From a checkpoint of a small mixture-of-experts model trained on Wikipedia.
Size: 8 layers, width 160, vocabulary 1634, 15.3M parameters.
Experts: 128 experts in each of 7 layers, 32 SwiGLU neurons an expert, 8 picks a token, a sigmoid router, a shared expert of 64 neurons.
Training: a variant of Muon for the experts, 301M tokens, 4592 steps.
Below are experts of layer 5 (counted from 0) of a mixture-of-experts language model. Rows are named router (the router's row for the expert), gate (a neuron's input weights, with its number), up (a neuron's input weights, with its number), down (a neuron's output weights, with its number) and show model dimensions 0-159. Each number is 128 + 32 x the weight over its row's rms, rounded and kept within 0 to 255. Numbers have three digits each.
Before each expert's rows: a language model's description of what the expert responds to; "comes before" lists some tokens at least twice as common just after its tokens as in all text. This comes from a sample of Wikipedia text that the model never trained on. Tokens count by the router's weight.

# expert 24
What it handles: Prepositions, adverbs and auxiliaries after verbs or subjects in narrative prose, such as in, to, along, also, been, would, via.
comes before: " the", " a", " be", " his", " been", " re"
router:083120144105085128194085098191073130137076099180166123081187093113098158167120143123142131134167092101154145134118111123105159173127124170101105149096118152112162119138098130148180079148106119116106090111096159101076117159083147122152099143127180064113085155143090192099107085047107149176142135099167118121139137114100134114077107132080115171141088158105114107144159118188073131205126149167131158147058072115101085086136149114134182158117127129113162199121108141128077090087117125
gate2:153172157104115092091059109132171122149113111045135111111150152173148114097052095149146087105114128074143158136125075164196102151140113124136125119189142105122107157139138111111178120107174128163125093142118145055167170128192095127144114134173105085168084140161100128149131128119199145102099133138068124137094140094091154087100121151122153109101138163137125040135123133093075113180128079099129178109074131080134129134190122112156146214129158108139200157146125127117081156154146125
up2:129081168117145149118179166144134115076179107143097116120166173176142067090129090172054171129171138129110150187183081137145094132110085134046128119115073168124105148122111144167101158094123113179141170135104129139104187115124137123166072091112100112134127130122141131106079156111172212168142123122132201121110137150134116137150127115136154168203153095130119177152137080122160103115077160054158143091184103129128075127148098061121136130134080158113083150128108142123085163110178115
down2:133125130099118124108106128140115109163156146089145144120114088072128192168145124092079123114125146085132096149120114099064102061173117172083154124096116166123112159116149117126139104122077125162164152167153096098190104089191140093158121159120168172173121172096152149095077121123134165069128062127110164141159084130121120086073167094117094084161160146194069103136184136093190158125100096160174104143117118109135075135080076143138130145110133164144198158073105107153134125170057152
gate3:118169159100174175126129109090094119161167129162168119205146110128102110157080097133099099149136087135193180128141152133145158185154164131166058149234106117131120120121116116100114127116148114080111154145146123118117135143145139158054091130109126111088128159129150169119095136086133097106072174154095155159089115182119131042105131102079135086090111132074090113175059120098147180144063139106147142181076129112098149170143150115092158138160132181121146064150132141069143118107127108
up3:125132114125125145101191143134155087147113128159114105108193116094118155058111117105128149114096111133101068081146134123105132103094157189092130110135172111170113197137106095131172112126143147137158196151110115073114135156142175150145112104097124108144183115089109173122106135173136117154139096145181161095146086168139143171201147114157092080107110097203048161103144079147094153105062141136113148183144093112144082121125141119187201147134095120122173187100145113046115100166140149
down3:152144134148159212078142150158082074122115114170123080112107115160135108204115105117145202151123060175158051126126149156121112113086152106134146115128172101166114089103075079157148148159170093100161186158106088135150084174123119160135094085106110143142123143144143147126184094103115143153087172165136087079053161144061142106157096143108138174134091130058121155166097159176121159111105128172120119181141077077075092106141101141101124115143156153136146096111182126149124129139146136
gate4:127115058068134097116143105163103130137034195178142094148128090136158095131167125127090083076157118120157077164131112164149113155090147110154103165151174163172197095172101186143195087099095079207095141116158121112093144139094109155109100135143080093137100111142119134120134177108173175143142137150110087160144056123127166111139095138130124179132117089134098084089177127135110144109105100108101170127110127119139117114087134197189121085121113134107127163160086081100116088077103129
up4:119114117109179085122141086151120128101132151128149185146144114137113103201156171136142098063128073112113109139154088171169092128116170139113179136180144068126206145161186208156125125125131096107167108132138153121073070128146123131126118210121174117113113164138109107111143145129128147134154133130143027126131101087150142145085158104168111145079124066091094105139150086160111112079045135126170156146150152127164106176125189158113113062158103082099133174124142114089119138139168093
down4:112170103107185141079123114184097111115133127161134092125187168165131142091150133146151115207164067111167126123124126173142154199078146113116080143167219127150203142080137150141159146129154115152129165149164081134171116134146141130126119092151121137137168166138054130148112135161159097168129109206103095066101138128069117157123121078149118147107118137124095137091137156154103162062085137132106147111062108140146124143155108197120090074151156138126113103140204091099176132125112172

# expert 18
What it handles: Content nouns and final word pieces naming things, such as team, season, War, film, game, or the ending of st-ory and G-ames.
comes before: " of", "s", ",", " in", ":", "."
router:108190067145089137152139200147138136106138089127100143156141123157069108188133153145129133150144080139169158114108082145040154192113183189102129150117155115066215132136082144145127085128205188104134065110092153078093073099119152107168117128164176127111155128135167154149125129112093142139128072105112112076154095106099164114138144160141154122139100133148113116179146159197122125132131155129099139152130107140105132144038144097108181123133126164117132119176117154115095131122162062
gate0:095181126147131161156145143138091095099145125133063161140105071117175110145063113103168106179141063124120169103152150094108143124141094132129143207138145090062109094121149153159094137137169074109097081146121150108117098098104165143129171170165127135162234127132103072164107161137154157130065112107134119078095148150143166121135160124123103202116157077164148107201116084159129103113127192115127120158133133108079133111172109128101134108140128205132072104189169182113113117114127148
up0:104178126165141156161094094163111166147127127149106154147086125103172142175141163088139082123121113130126158117139177148118152130139152107170074153095120129096149138103189123188097180117159120160123058179114149114084095106142125128088112126174086123132157219029152090146106161145116116072097102180103133109117109149092120147116172157160116117106169078095131080153113123131156136075105121132057111166143163139122084125094186139089105131140069169100069166159111165057080171138146117
down0:125093079118136128072110094091186146162114104138184110099109220152101140150134131169205116086144125120138131057117136114141152104149130111101049083147129216136139112152163178130180118153112157116153105112149193111171119126068045147121051133139122135077086168166139159116119121105144138149113135115140125177150104161139117096157143110071084105093091128120157106146128121070110141167100169076186090130070106117118181155095110098116104140127145086100141113138110122193148131091121114
gate1:185167052125086163151164151185085144146133129151144129107126149167149085120100104121117136097095183119194126126102103135131074102132129118079142143136175157108169163090088181087117065193164162129089106057123102082103084141138127080104137061191143189139151144094157115118127161123113121122115163151173102081079088185111124145107131115143094077073142149077117188128124132111161152128064107141141100120114141152097142192086107149146156170090089161146116161062119132107150137110114122
up1:091131084093119178066099165120160142082106137142105156138138161170156174034115084148076186206131067098174198148122155123104123199120150127162137175129173108162121105140140130129135093158123188145188102086124113133146078152153071137118129104122127154112149076143127144101148064110178123148099118109116140111182105095154138130133155175136183086144138100167120118152116147194148118100112090113142121180155121154127075234115129113172136139081120125103151140115142104160133091127105107
down1:091168129097134109190099174077146107165175120164148109146106165120153119111170171141099093210145127137107085148161196143062149178131084145116161113137177093089085146123114192101170134069111096129123125153157139181105136093159075097094158137088098099143192110146143139106148062179064063061114144121119121105139168150129123116103152110123126119112117115129107104083087165165149193107094136147129148196163134149158159104101126134187157124140171186177137105132086106137126098111105128
gate2:118177153100130155122143151098144103148193084168141141146116091138142114120139131102114131175119107151145132098059112126105174158078107211075130157169167168122169144100101120173075097201132153118124100150115147065164166139056131140142060167139119124150141132114139130109118112111171139062099146138069084116152156122142093139149107149092093133086111108103255120200123144118150147126126149145150084131125132076160137133096073064125113175195153129168148115093152155127103165128126150
up2:117147133111091141130096122173103131121106100101121163145116128080135185161127109121195129126135112161127183106145133139160093097207127104218084110089152133136115154100134095062099118078093148154134106168144116092128114093152099134132144140126121121099101146129099104114109125153105147179094092126139160151088071140149102113104180109196154154111187134100097126079147153144104102068092102114127166103175126128105154104140188129163106043049109128141124197161075064134229113102151144
down2:158081074068058107158120146126144137143132074191141131096157151137124140127122084125121195160129152107140166097094141131141086108033153131163186157147142152131050132075119194114055133138104148158146133161143137128217124148128198098154165169149172109164111165076133083138126106126151114139150154098147159070095089143087100096108149092108107148126131141108077121162107161156126089146162134149105143151189167117115165035139089132128157176115154103106141137134153105130120095094126138

# expert 30
What it handles: Pipe separators in tables, heading equals signs and list dashes at line starts, plus "the" after prepositions in running prose.
comes before: " ", " M", " S", " L", " D", " B"
router:105140135124103195173160110134121088154138081144108117112213114077140121166165135121089124104166078063150145141090131118118127126120118146062138156130097175109108104138124138147116117081151190148118125190129162128163092156067166126199140155153138159056095155160167110145198062099119128181109103076174122090154128061108133115109124155100112150138144113170058118092163188138153100185081174121094166124132093140101079131107127128171094158134126166107151168102117070129084105118107127
gate0:101150068173095057149148091127099082115149071073132124096167116136091067129123121087201134126124128168182133095138135179138073130132076156154104204134064148081131176142116153156176162117150141092124107080137134165118134140150126155082153127121079129120144105116149099084161136137084142125127148114127126115079152118137131114080038121179109135104118083144082156171070137135112161104133121125112105111159116101111189143145043134157153197129150152143115133108033079140131104120119158
up0:143157196071171178147143137131160170094133123208131144186162129121165145148117088105147059116148171106039139093148137131117132144137133052140215102084160124111110107140139107092118070125125117124142116110121109095111160138091122164133153080146172137117136140165073159117119136116146131101173133191086137118140091129147141097146200119034118145107092165175158084127166104146124093180128128126114106175120134126155095121127149093096171112124095161140119122100174200109090180128195134
down0:158117140125187131102122124089046169145160110121150163131093144157121094158073112126169103102118170142154122136090112144085133179103100063165157174045169069144130118103097184095143123129149165085136108163078129144131130086135112124121135070154132093144093110106143131154068174154093131161108107148109093143168142156149193156105145094134129080153151156061188131121146132148103079104113131129127115032114129137135180053141149164086138159156167101176107115157101192124170160151146162
gate1:124136121122183172102149124122108157115148120145094118165167113104125136170044115146092100105117084152114195128143151183157104112148121094160136123098088089110047126087113170108109133064160075147158178162149123172062157128157098065184169129114125097112136108095168103081120113144178069135138117112133118093144143120136128073126053173149125159152105151129145116135115076121111066181150114126100132131072102098083140080102155206094100124149126146144121098174071098165166174148164096
up1:120192105121156123129085135161124039114143174130095121166155116050157142179090145095167127140131098130084193112110091156090133125161099132117148094107104170157090133081164109112156148131182064127130111100133082159111142165188077126189106122160135098112129094088188160094116128143131071103159159116093189128159152153121146074149074099058140126115134163123080116194144091119135172121139148169126174143132088163131124091119155146084126086172109151160104092169131185162155096149172141
down1:109109128082122183150080146131164092163164112095171131118154170127154121150255106097123060085190142174096163139148156160128117115086129147144132071116169167174142128116117159093138168117104175116143121144108150100170171138131100091105094110098174119120135111102113168118162109103084116155120110126127099110105079062106108163141156058162119095119142043105138111140123125123160107153104099112081105174159166139124073141151106129086158080153064082122126154171124127092121064111194119
gate2:115067105165161115122096066113144157114123077179118104165166080138133144124136111142124141111140144090097060163093148137134153082143082153157245163160114126089106113104148130127154153113160133185101144136126127086176087140180115176087098170131140095147113146116143063145165107145137156187153143115197120065130179074116120144164133146087113179142152165154100127155121120095124106124117104142115114113134143129153117045136038134093078107122104136189122116160077115134054133162160115
up2:129136162111134064129106085167175104104088172142149147114206150129159103144129126163149101153146107047135139085100050186112166087138090172169185116153170166115162143111148111123163164091174107142139117177158138145120108118107139163120099129137172132138078200137162104096193122175163135086150146116134117135144100149168131139103164085081116192139144172126114088108145087186135105135149102192083037149120171133146140104161168129135101089104127181168148122105107113163097113161168124
down2:099121159145164134125118172136145134150158133144181095114112146144112151093238208123110181155058157101126134180188138119128136113141069110117112137150100191120110082136119096135148145160091087114107175104121154104189209138137109131144113118087098182138171069095163120166094139079140091121108094078117159130165126185165104149140094074125068137146118118100159118074116144108116135169132150096146104121061108172146136152084119125167139120208164124161117176097118094098152108142086121

# expert 53
What it handles: Middle pieces of words and names (alphabetical, vegetation, Animalia) and starts of names and months such as Mich, Christ, August, Mar.
comes before: "a", "ia", "ic", "==", "ian", "an"
router:096131180157085149125101143190076087132130096121123114134146137124051163162110101132126127133137162106165111145118104174092153150130090136111152116088129075097103121143135173162134118129194149108172106129097131117131071144180195100148110146160120069154145136202119159145133115131137173143092116076129112108167127088116114138073122125117144097099179156159036073147099167128123109130114124125120158148063114092115122045092158146106220112152078079076119143165115168104090131061136080
gate1:143143124125110108150162133114062089168112133130123144180134141110134111140077149082154127157091083079183221152125160186139157160110134198130166093113093127119109073202143134134170161106136073051126127142110162081129123133139141159184127142172118137133166135182107132158150134103166155118143108144165073081168129087118135172093112129101159102144094114151108098126181153169164097149165149134122111093093118173150132143146114159078105118100094074114223074145116187103148118094167078
up1:156173120169115130126149144137084128180125158178124119152105112127177125160067174097149127129120118117195201148146146168095116121143115154122141081123077118110118086112128194126171137141163120084131152127072115116065186134165111129142142145119085153124155065142149159161137094073174154126187150116230114081192093124085107135103115149109077112130099133185068101102164159121111130130156114093132089134088100168142097146126052104112185131105112098122190088141183172105147107105144100
down1:094162049172184093124144079148069165133100143081155185115118102122155181132116193167169158199110094155099135104127150148075177120181140136139109145135097112197115094105147122143086146180176132170179096126124183089131097165125096178119173190098094111115111134232170113122131073126138130132120131146139168106131186102161188137074142141124141108124186100187139141140092155113112150161093102176139123093156096138147111163117145156120163135152139090132102114162136107152111143127109112
gate2:107126087110124159099092136084104101093096081104166142116162105130098153129119184118078103157111115110116169100156148052113085106152110127156102139153129110115088156100136131125189114151116143184119130118150114132164141091155153123237095162139070147144181133192096135146107155130136184132084151147130160093138109114106127103093102098117164113064131140171087155090163207124124145140159081075110142118109109171120100077167132085116180099142144126081078041129086119061125161106173081
up2:179084109112103096215109115065146151103189138121111118115149157143114152183142124141133100152184128133224139137156150176164165082149161132144152185121109156185131164156153070149143169132114136119142089129144139089137124140168113143112162092165095074163128084125179096128140120180118077079108108155060118070091121092106137091115071132168124105152116125170139100114115092132169045177120133108156129155156104093116115158147104155170094094144083169136080144149106066128115103097074119
down2:117115132054131177118077131115131099088063111148147124152104116115101149112160125147177130124178148090111046110110140141137139145125081121129152165155152213151107112109100112090194148144108159155148109127133152084124129246119126127149111118138155147178172031138188100157136061107110134091130141174155133109144130099143156139119135136127110085170115089154141112125157160151164101142111083145107120181136134113153115112131112116170131180047184125133155148147217154148132139195135081
gate3:166103197116126135138095152159072114138075157103072152179183202104106200149143161117137132103123090171108138142168162112129124129109115133073149137122080069135161139079176097125114141107172141151169120134141152153151085094138120106128107145171113089101127212139141148109156091142155127182089117100128109118132125093110119176164111134173180104111159146101099118126147169110157130133133087160134144161113147064106086093112144136108189101105072035101073075211154066118127115141127118
up3:126126102189134112060131083132135151173157101150155104133126096105123097103100085129107143122144151064088126116125121147111147106149123109124082115159156165127146196114083183099144112106117130145152136170175134144076204147133109173124125151105124168105120068153125129106134083177202108191152121131174154136145083140163137135151165160134167147163058181143164085121112097149144111142126140060113081110148127161131144151125116171229136170134156198146176143089144124209064100099143162
down3:067173108093105117210106168115101116138078146155116159148166153197111167125129112140092146109133063125099200142157065117127129189113152111149128171109121177168102183136140160128154148168130145091140133108154116142113165127098149139181124139123228121098155149142187115184119170137107125091111125110128104100111160135138129082121183094186168128067143132131116110200145101144110108138069127149123110106091084138118134076164132083149123078172168109104061156116168131169105061133160119

# expert 48
What it handles: Capital letters and acronym pieces, section heading markers like == and ===, and degree signs in coordinates, such as 41°53′.
comes before: " |", "S", "C", "A", "R", "T"
router:102156088166116176101109153192111137087084091153172079177125114121084158174141151151151098125140170142179133120102072097130092121147135092107168130106142162035167156065136099156162121122143170137125114145083158086163086141153185098142135126206161119054113132107114128115149094141113092209092114109120072097179149033135145111089177133125062149113125157131107108123167168131108123169134129153139133096135157075117148095107118120133145157108140161145114122151076164093132108140123056
gate2:048130118139129138067093079149135158108086166188129109165120148115105093105124094159158144132148104120130067113084105101115143170121081071090147081101127139098185121158074077095095043080114143110147131151109156091161108113194121086150117126173124114104066131133087159068136162064082113168159130102151112143147124089134136155098172136141103079135097148141125125144120180135167141105128126141106120081196143124101163139060107190092126169062134100072110102117101089121157123171112149
up2:120118151144094137118127116108150121121176101074144171100132166116120114161094123137095138145201100114149142133161147197128152108149132112155129128124151170190074149137095158142166200102106143090093166133119083151103069131119125144106084094154114165129206180106170139173146143151139117091157142167105131148141144089137075166147105136128174153161084144068130110168078105106117140157141176116173080119045137107127118112170151157095125119167151186202134157212088144181105098048144132
down2:215065093097146153166095076088135124073135073107119094166130158138142147087137108151132134152169100185141143112201097120055095142125109124076068119135162169186077179162094073159136109113129130150133127114171162134072091128137134167108090168100107150070080103125193085147086122147088107126167122143136132142164139142107137103098112101142157117100071114112121109092148150117085112126145106122142153147101083153116132137072110106149062191081116132038144095089152116102131125117090126
gate3:081130099193083118067065135164130130113112090173136136088158172120133098069091133087116126099132139110128127127139166071122186145096172092102138089115117131122138101114142170159088152174140138139117181109108137127124067137130073164109119187102115109069145095213094115142169110094065153186144090073138151074135174088137106142174123125112093159129109134102114126148104051123134122210082151109131149171081147114106124109043117151145134165110121133130145174164105125196126095132108139
up3:115130136188116138139116129147138082168109085145229094142175148128131124084108122044113176112104145103179114144142122119107129136146110084042146101102107121192182148093109063070153207154136132081097167133128177121147058143185054108088095105166141131101089135140121153131124131114085112120116103106111127119110191095158074124101136138148072148097092142121114188151076134146148121118140141113145163122180118097111178122062148124126137177149158145109141159176121164138158089137102132
down3:153096140124129147108090159116171122141132103191140116129128144159092103094042117135122106115175124090172129176176082127097105094142169154109139128108135124209143097114101218131161075136124160083100131103138173148152136119136063176114111157088133127131065152105140152213143130173116108123087043143080207182096112127041169155104146133120115140132090162133084085137122073122153182129140142101108162091095103173097092114139113151155110146141116124095141112137148149102114145123185097
gate4:122119094157170145138130166129140028120184114117158161129185104120080121093171098119120145140148181099124168151104122180119196174130153123111124183127111138054166145156162116105060194126122082131125113180181141124173151161118149157164132103172124110094059157068094119126120159165179126165122144096123134114133169108107099157105067125178110137104079178111060103138102104152160088185150131150124133138119125106146163161183110165085121118136117124185136179168101124066103118100116113
up4:096099159097145100167194090190116133102162102137056121133119110155139154139057152120205114109076147103207121106111123083161099113140175147101189113114129160161120131154129133149183075131104079087119105091088096122076154113113121160137097147062113136110139117123159108147193133128111074110121077169140111115147074172150101129160120144111153147143180073185128150096103158078100120131181102097139102142168153148159115065093185134130112141174147117106082073078149118108118092164162114
down4:107194121131166099194085160061157025088164141162128131112105157111127138123122112141145138138155086098102149149101134163094118123093095129157108114152144088174122124111148120106088093126179184158102064185184135158150170127108136136148115175121145122126106128095132100170166166066069150088161126104136077109142162092115101124116122137123123170176130127106137138071189139087136137146114131145146180194148110207159123164144077179080122120082169130129148068072134113113179107107168154

# expert 1
What it handles: Final word pieces of proper names, mostly places and venues, such as Pittsbur-gh, Washington County, Snook-er, -ton, -ley, -son.
comes before: ",", " |", " (", "\n", " and", "'s"
router:090139136147115185112080129157120093106142094172123157134163118135105073153105077198114131117157096116155183105067088106076103143090153103140167157109129181064131109097169130152174119101138123120090082154071139129121134126095132073160110178143095063069143115110168152140148117084095113122091130104159104098186129125122169103116142165101120150149116139166050131110112154173124144167144197137155129161120081113074085090044152118099216153167151166141120111120078127101106094108102121
gate2:120133157087154107158157157204131118178101086123108090081122143120162117128116124144079085141167182126146067110107172120093113112160107094172164065131092123146089125110213180098119099112126078126151137123143087072159085145045106146106086139162104123141121159091144155080170140072078112120175085155147125094171140086115155087108167113141098122129094175198121149161114137126156104140100112123144105118157100140116098152075185134089126232139150097164140097119156130125106141164096088
up2:120151122117109145112131068087120191138163185140088135135089133143149092129070111141147193101118077132156163159115131130169152105098132191073079116150193130114170066135106084115167150165129184098128139123153093124061129136136186146123127096115131111109122076133148100162187088103112200170155121073143167176120112115096125144138056088175132073125109098083179151131121151166163133158157110127151128127141103164127201111132192145142138076153094132117113118147200144146097126063114160
down2:078087134128144115075086158112136134102130115127128121167176136133136134122156143100098140108183109115188137144134106169093095113142062129103140167090142141101141129131133127101114108121128101151109106081128129130108126136067138162196175122031179158090131163171141024124090090081108128094100128158129132093129123135136123089143125092170115126151145132195130071097078100109092166172105095115113118122119155145183095131115185082067188095146133070177133147180086188086125176082095097
gate3:130109084105187171104059133072135131114144154160099116173165091141104149129135119168050161123091163155132157084087146088110085169083106142107114151128104128057154113160111164152146152090144097140146074132134134172153107116149130126136147115065149090128121178115135171099120193090080135155090097149093125106141091096098131115106131075148101137156167181168131110128114085139109114110152211107100118163067039154124135140170129168189130149136108165146149164056171143135054130129144100
up3:129136100142135145138107127112170139144165088154155138149106107176147137123071120136115139163130181109086124096118140117117082135121108145087194185159154157073203119159106173087140158096188149157116137122116115177152167197126104140164165143110122124116144133060180239147121134134115133123054132100148136084146136161132119066083112095152101147132135122218052125122137138124172151153147165095120112159142097120110109167153172162163113111162117131164118149045132112118040103106122109
down3:124193170153112145071067117149122158142146108117127109164099087159162080092177116128096131131089151117138123138181138085139065094161115121068135107173160151069162113145139148146094126136128160116136137066116124117109158146101132075124120161159055116103141083073122142128175133164136042093162171178088126152089097095115105152107151125166141112106116147088121107088151087138120128176116088145196152162100085143164095127167194152151138164150121107244103168083092109152145153140130142
gate4:127122156143166128164061202118121104084074155089141145159221106121196155129124082169087126163108133117128115128116137085097106136122128129146134153114107126099139099118155150176194103132149114135163144090086157197066095135181082125143143129110165098109156167128141147147134159102088123120118154141182158171113130181099142117083065102094135082126099098120079133055104133125156108156132192155110133161123081092097161133107146168112179044164111195116108100107100141114176143188114138
up4:162136110144119122179106144127120141126114135136143194124153099222167127128144091146068134136085179149179083148149090122140098092141102161144121131152093143076147054099155123158187116096154110138162117091103137153127154121129108126144129125129152069138116144121173129137068175124125105178140107151162218087112096169125159131089116107132162074148117074130120134105144149153055146088125152161123072166092087131078150202138072163199198149126143146082079139089166149135161096120162112
down4:110166121135137155135153090156121130062122157117159102134099116141132073156111047138108164145054109171049178147192123100142149134127152092128098052128149133088142114131168128194086184149160134115142138083124112140096161158111102151124106128165122097102189094137126136137180117093090063168116127099097133165124138108172099125126171166140162158166163079087065124127103175164193209104074163140128111127103117140162116108131155153136079120138137100175083121073097184119119092113142149

# expert 32
What it handles: Verb or noun stems awaiting suffixes like -ed or -ing, such as play, work, record, report, sign, form.
comes before: "ed", "ing", "s", " of", "er", "ers"
router:065123109147117161150133158185079117110093115139129090145208118070125105160121138146143151116112058167181138128078088147044150180160127179079115159093167106093200116130092121186134121124166173101056064115101139089115096118101132110133068131128147092109146095146177158173133167111137145121134106117172128086110109119118168139106135192130122134120078122144121096128148186213096122171141124140056158132121103120097113139065135143111162117122121148121138181179128140104064139121120120
gate3:155151133146107109153132127128134113154111140146171145128151222072169170131131136097090123124121160109140066185064131163099148115115087138125174124109163127165119082132168125119162080146158151105093115112133182126114104146087088109098137132106141089134064173147084101132079155079152080158183159124109154151131062113103099153043140125108146117065131125132102128115136178091107119120097127132119155133107075080078131115127082167135151090094052101115186145160136165056185165145069174
up3:119143117086116083077162110092141084150145128141127110088119125097193145141117173061131084185107083068091161150136164089123148122091128120128139100117106139168207147113094110139157123103094147107165197172121198138125106099103180161074105098129150118156084128090127178062119095115095117130129096104092097119119079156128160139195109102055171103144095135122210138117167177135134139130189067137142118121179182089112084094139185136082121146125139104136103139161146148179099114123149136
down3:118083135098157183109175125121131169085129102195150107147119096126173100123175189128046106143106125088162122135137201153140128083108150139147084126143141157154093167133146180109117126153135145140130145145124207152149101202084158170167074181071096154208129121142081125118123145160132152101146118161135125116123184118148136170114149122120098065142096151175108121162157172137123127164091145158113150147169158124118097120144185104141185121094162148176141066197079115173093136073142124
gate4:192138120120117085111094107133072120167117115110094112141129206098124103078153086175145143127072167110150158108119074112139176136128093134120067109152112142151122117072098130144168084075197131148119155108145187118073071142121164053172103063124178145142102142121124182144112077122114141137145092081132119116121098126129102102127131165091155109141139176110189158096118210116059149157082115079064184120095077140134095144095116104138154127124099181110093117114135102100108081113119149
up4:118156165109105126132158133130108059153109168158096131117179115105127121121148135118130093106096129114105075104199146183187201114120140130129090117100135150132099129058184134130126107134149128115140157158136177099155132096147133112087106075098137130124139140083161179119103143148079112204112175144181117132185144175151159124150101110127094107162177165102120128151106141086066182146095123116053160086161111077141135086099107151178130160116047096166039090200141136130140113173116140
down4:108071190149161143160096115108086128097126130114136097145123134134124052174126045109141138151094093211106136094140098086166197145104167150100097195152107145116133111140063145148149137166162105107169138103117087128150147126171124163137014127115144135133149098157093062128067112156164110118136129118119104155102112151117115086135106133146141126103141130180154148128095117079107128066079196097145201103120086129165140158123114124108130101106141119016112130095114150120136094121117149
gate5:097072147127089149127151156152090116149062114177154107106179109119101124168096088142131158107121084183094110131131130130142148163168113188099067126118109068088152077080078149120123127096161122161178113069124099151131129159120124099118153131182082189143117097134119158142097131062161191110150105155125155147153122167132118126073127136111134155149121154123169137106116154127126163136014071192115112134120121115111105174099057184184126147079091152133135171162127098073064108130125148
up5:166126132097134161110168140087139134156124167119074114145091094088105177123157171164166111089165139119126084143085123093139095163173131079099106178099110155114181142095115116071101189121104197188106171066162149177171118128064120161169093134126103097174106136151158131073157160179141121130148132138155111041205122125131061140158168164117167121158128135127121088141180118112080107131117175117123134178172126154143127147118113134096073155152133128096158106114078174186157099150145095
down5:112142125124163135097063161081061088151174102146117106170135131125104088086092112147081135152188134087075134082153118162110171130137103072156132099139125142077122145116078131093090110136169144079106131101128179097124119127129117154105155119149099093079166097114158131108166080079077123112077159147106100161121069121219195136141066112119180112065147124128102139109213127152157126151109095103108104195137160172161131144112191118157171123094097130106178115166099136132101140099091119

# expert 26
What it handles: Capital letters inside acronyms and all-caps codes such as ANSF, CDP, COVID, TFC, plus US, II and some score digits.
comes before: " |", "A", "C", "S", "P", "R"
router:064147077183113172153118151165118136105107077160164092141145137121133140169144163115179106110092150152184171118112100124098095127148164092119152105124161160039175135129145094143149074069173156108145125109089139095115101132132186044152133131176150118063103117110146188113133107156120086145126150082148115055152151069125129097096159141121100145136106153125061090084162208183155107156129121106115127113102136093115155096096123135134148208158175179146136133129096132116123090133097070
gate2:171128126163149195084113113116146099181133124137104112078089170154118135095209187110129129075101121076165088069088138130100136125122147077174112147121148207148128114159148079136137092125169143148152094144109162078063079153101120113120092136142129083148109148113115111124102138129196124163195102135110119129192112084084116139043174104156186140108159158115146120098123134155112114117154089143120128143171135172106155167103183126180122091099146079082166163126142058163146097108122168
up2:129139129085112124188137165124082147101113144126174138183193130112143123087128126098108128117089132159160170156146141173176092072107062193072142127109079077120096111098083082151120124131081149108071168127072107119142141077108171131118149110115112184077112122152157166108069108153069166154092095126126138107093108137128099136190124083115081133130119156125207128162163085141118157077049168098114094126087141125145105072130144139104151138110085133174151096131195174136133153085123153
down2:093046087113086084143122082114109105189127169109133144127145129148067140090105116112103144072123103186111151136099135149115155196149108093134100093110165094135136090159178006178111133089104091121083139126082093112125153149118123163126142143115139105100097114122134113168176140110110143081124097169084134137127092166136102146168053120073135127101093101162162130086120163178130113128093132144094165130180171155095141118136142114069102143103084058119162177109054170101121132123162116
gate3:145142105190168138103141134141055108129139206144179110093173120099101116110118143077152082123122127130184115101134137093115147093105125119111163087073101160139117171111159162104135092133163130101130137049124123092172121107084053122156132147138174117127138125197207112141126113126145108136082148121149083136124156156207163073093135165122144150127152108153160128148066137113109099217125121099126076102101153084134134142164104130084179134195146132173152109091046160108143100082140108
up3:102081132113111076090133127166110089132140084165160104097070121113090183114116170150121082145112135172078141177123170136137102088198076129109131049114078114130118113151106189182062099148146132095118128070146083087093098074178137117121125134126143132128143184144091106123193131148126145118142151130134078116121106070159137114158141163167077105188118158171125093107148098147145071141136159132149141153130069103074125197137190086138132169125117075156124066166180138130135117157106149
down3:124120146098166099148133157116065144092157138090116142095143138164123113127097179125119143162107113102113092123106040080129108153093125155137114114091205153146120116164135147222137148110094132140140151110102069124115087103164162126110094126122123105186087128113165118142089084138147115136186123133135124092152109126165183150176062116180217138139099082112072128121151124080124158138196163165146109078157104152130199164057121155089117075145045082135116122112099106109132096140102104
gate4:174121161131092131153128125088105133140124091213126142102179144132074153108119122155145144192123105143192119053132112150153136096103134108072115170154144193124162158122156097075144116098147126143149132105119169149118151189161074098125105124123152106180103119106227125156133146135160161070175124103090115153165120160104078127018117084133159119188108165129139104080108143142128167125166123089133079177131141153106081202143163140093108128117121164109112127107151127175153140064111127
up4:087175111122073158164095100092090121095091069145139106152103161092076188161170175140166170144126099134149117102104112157167098140138160086068105134130114148171131145094092128088109045140169158124145143097111169161110115167161185137085061122127101135142118116114205167099099146160185195071207102163112130149136158128103118120041145097096121123157076110125157148184142150127149127123155074090135076137113104111122142131139138071174148142123145143115122113109108118117170119140068100
down4:149150102118132172113125108140122101149082091094163138077178112105130136135132114124094047193073138116145125157154129094135185071126201119163136137153175155124092118110134138114136098106173086098062136099080129140116131132136161170171078051194117127107133145151129125147113051159145124138169146194161074116157174096148155096145135107109160160169122088154138096125123164084148129149130082147118062173151132117116087189170128071135179135140104088076145159149147083102190124149134084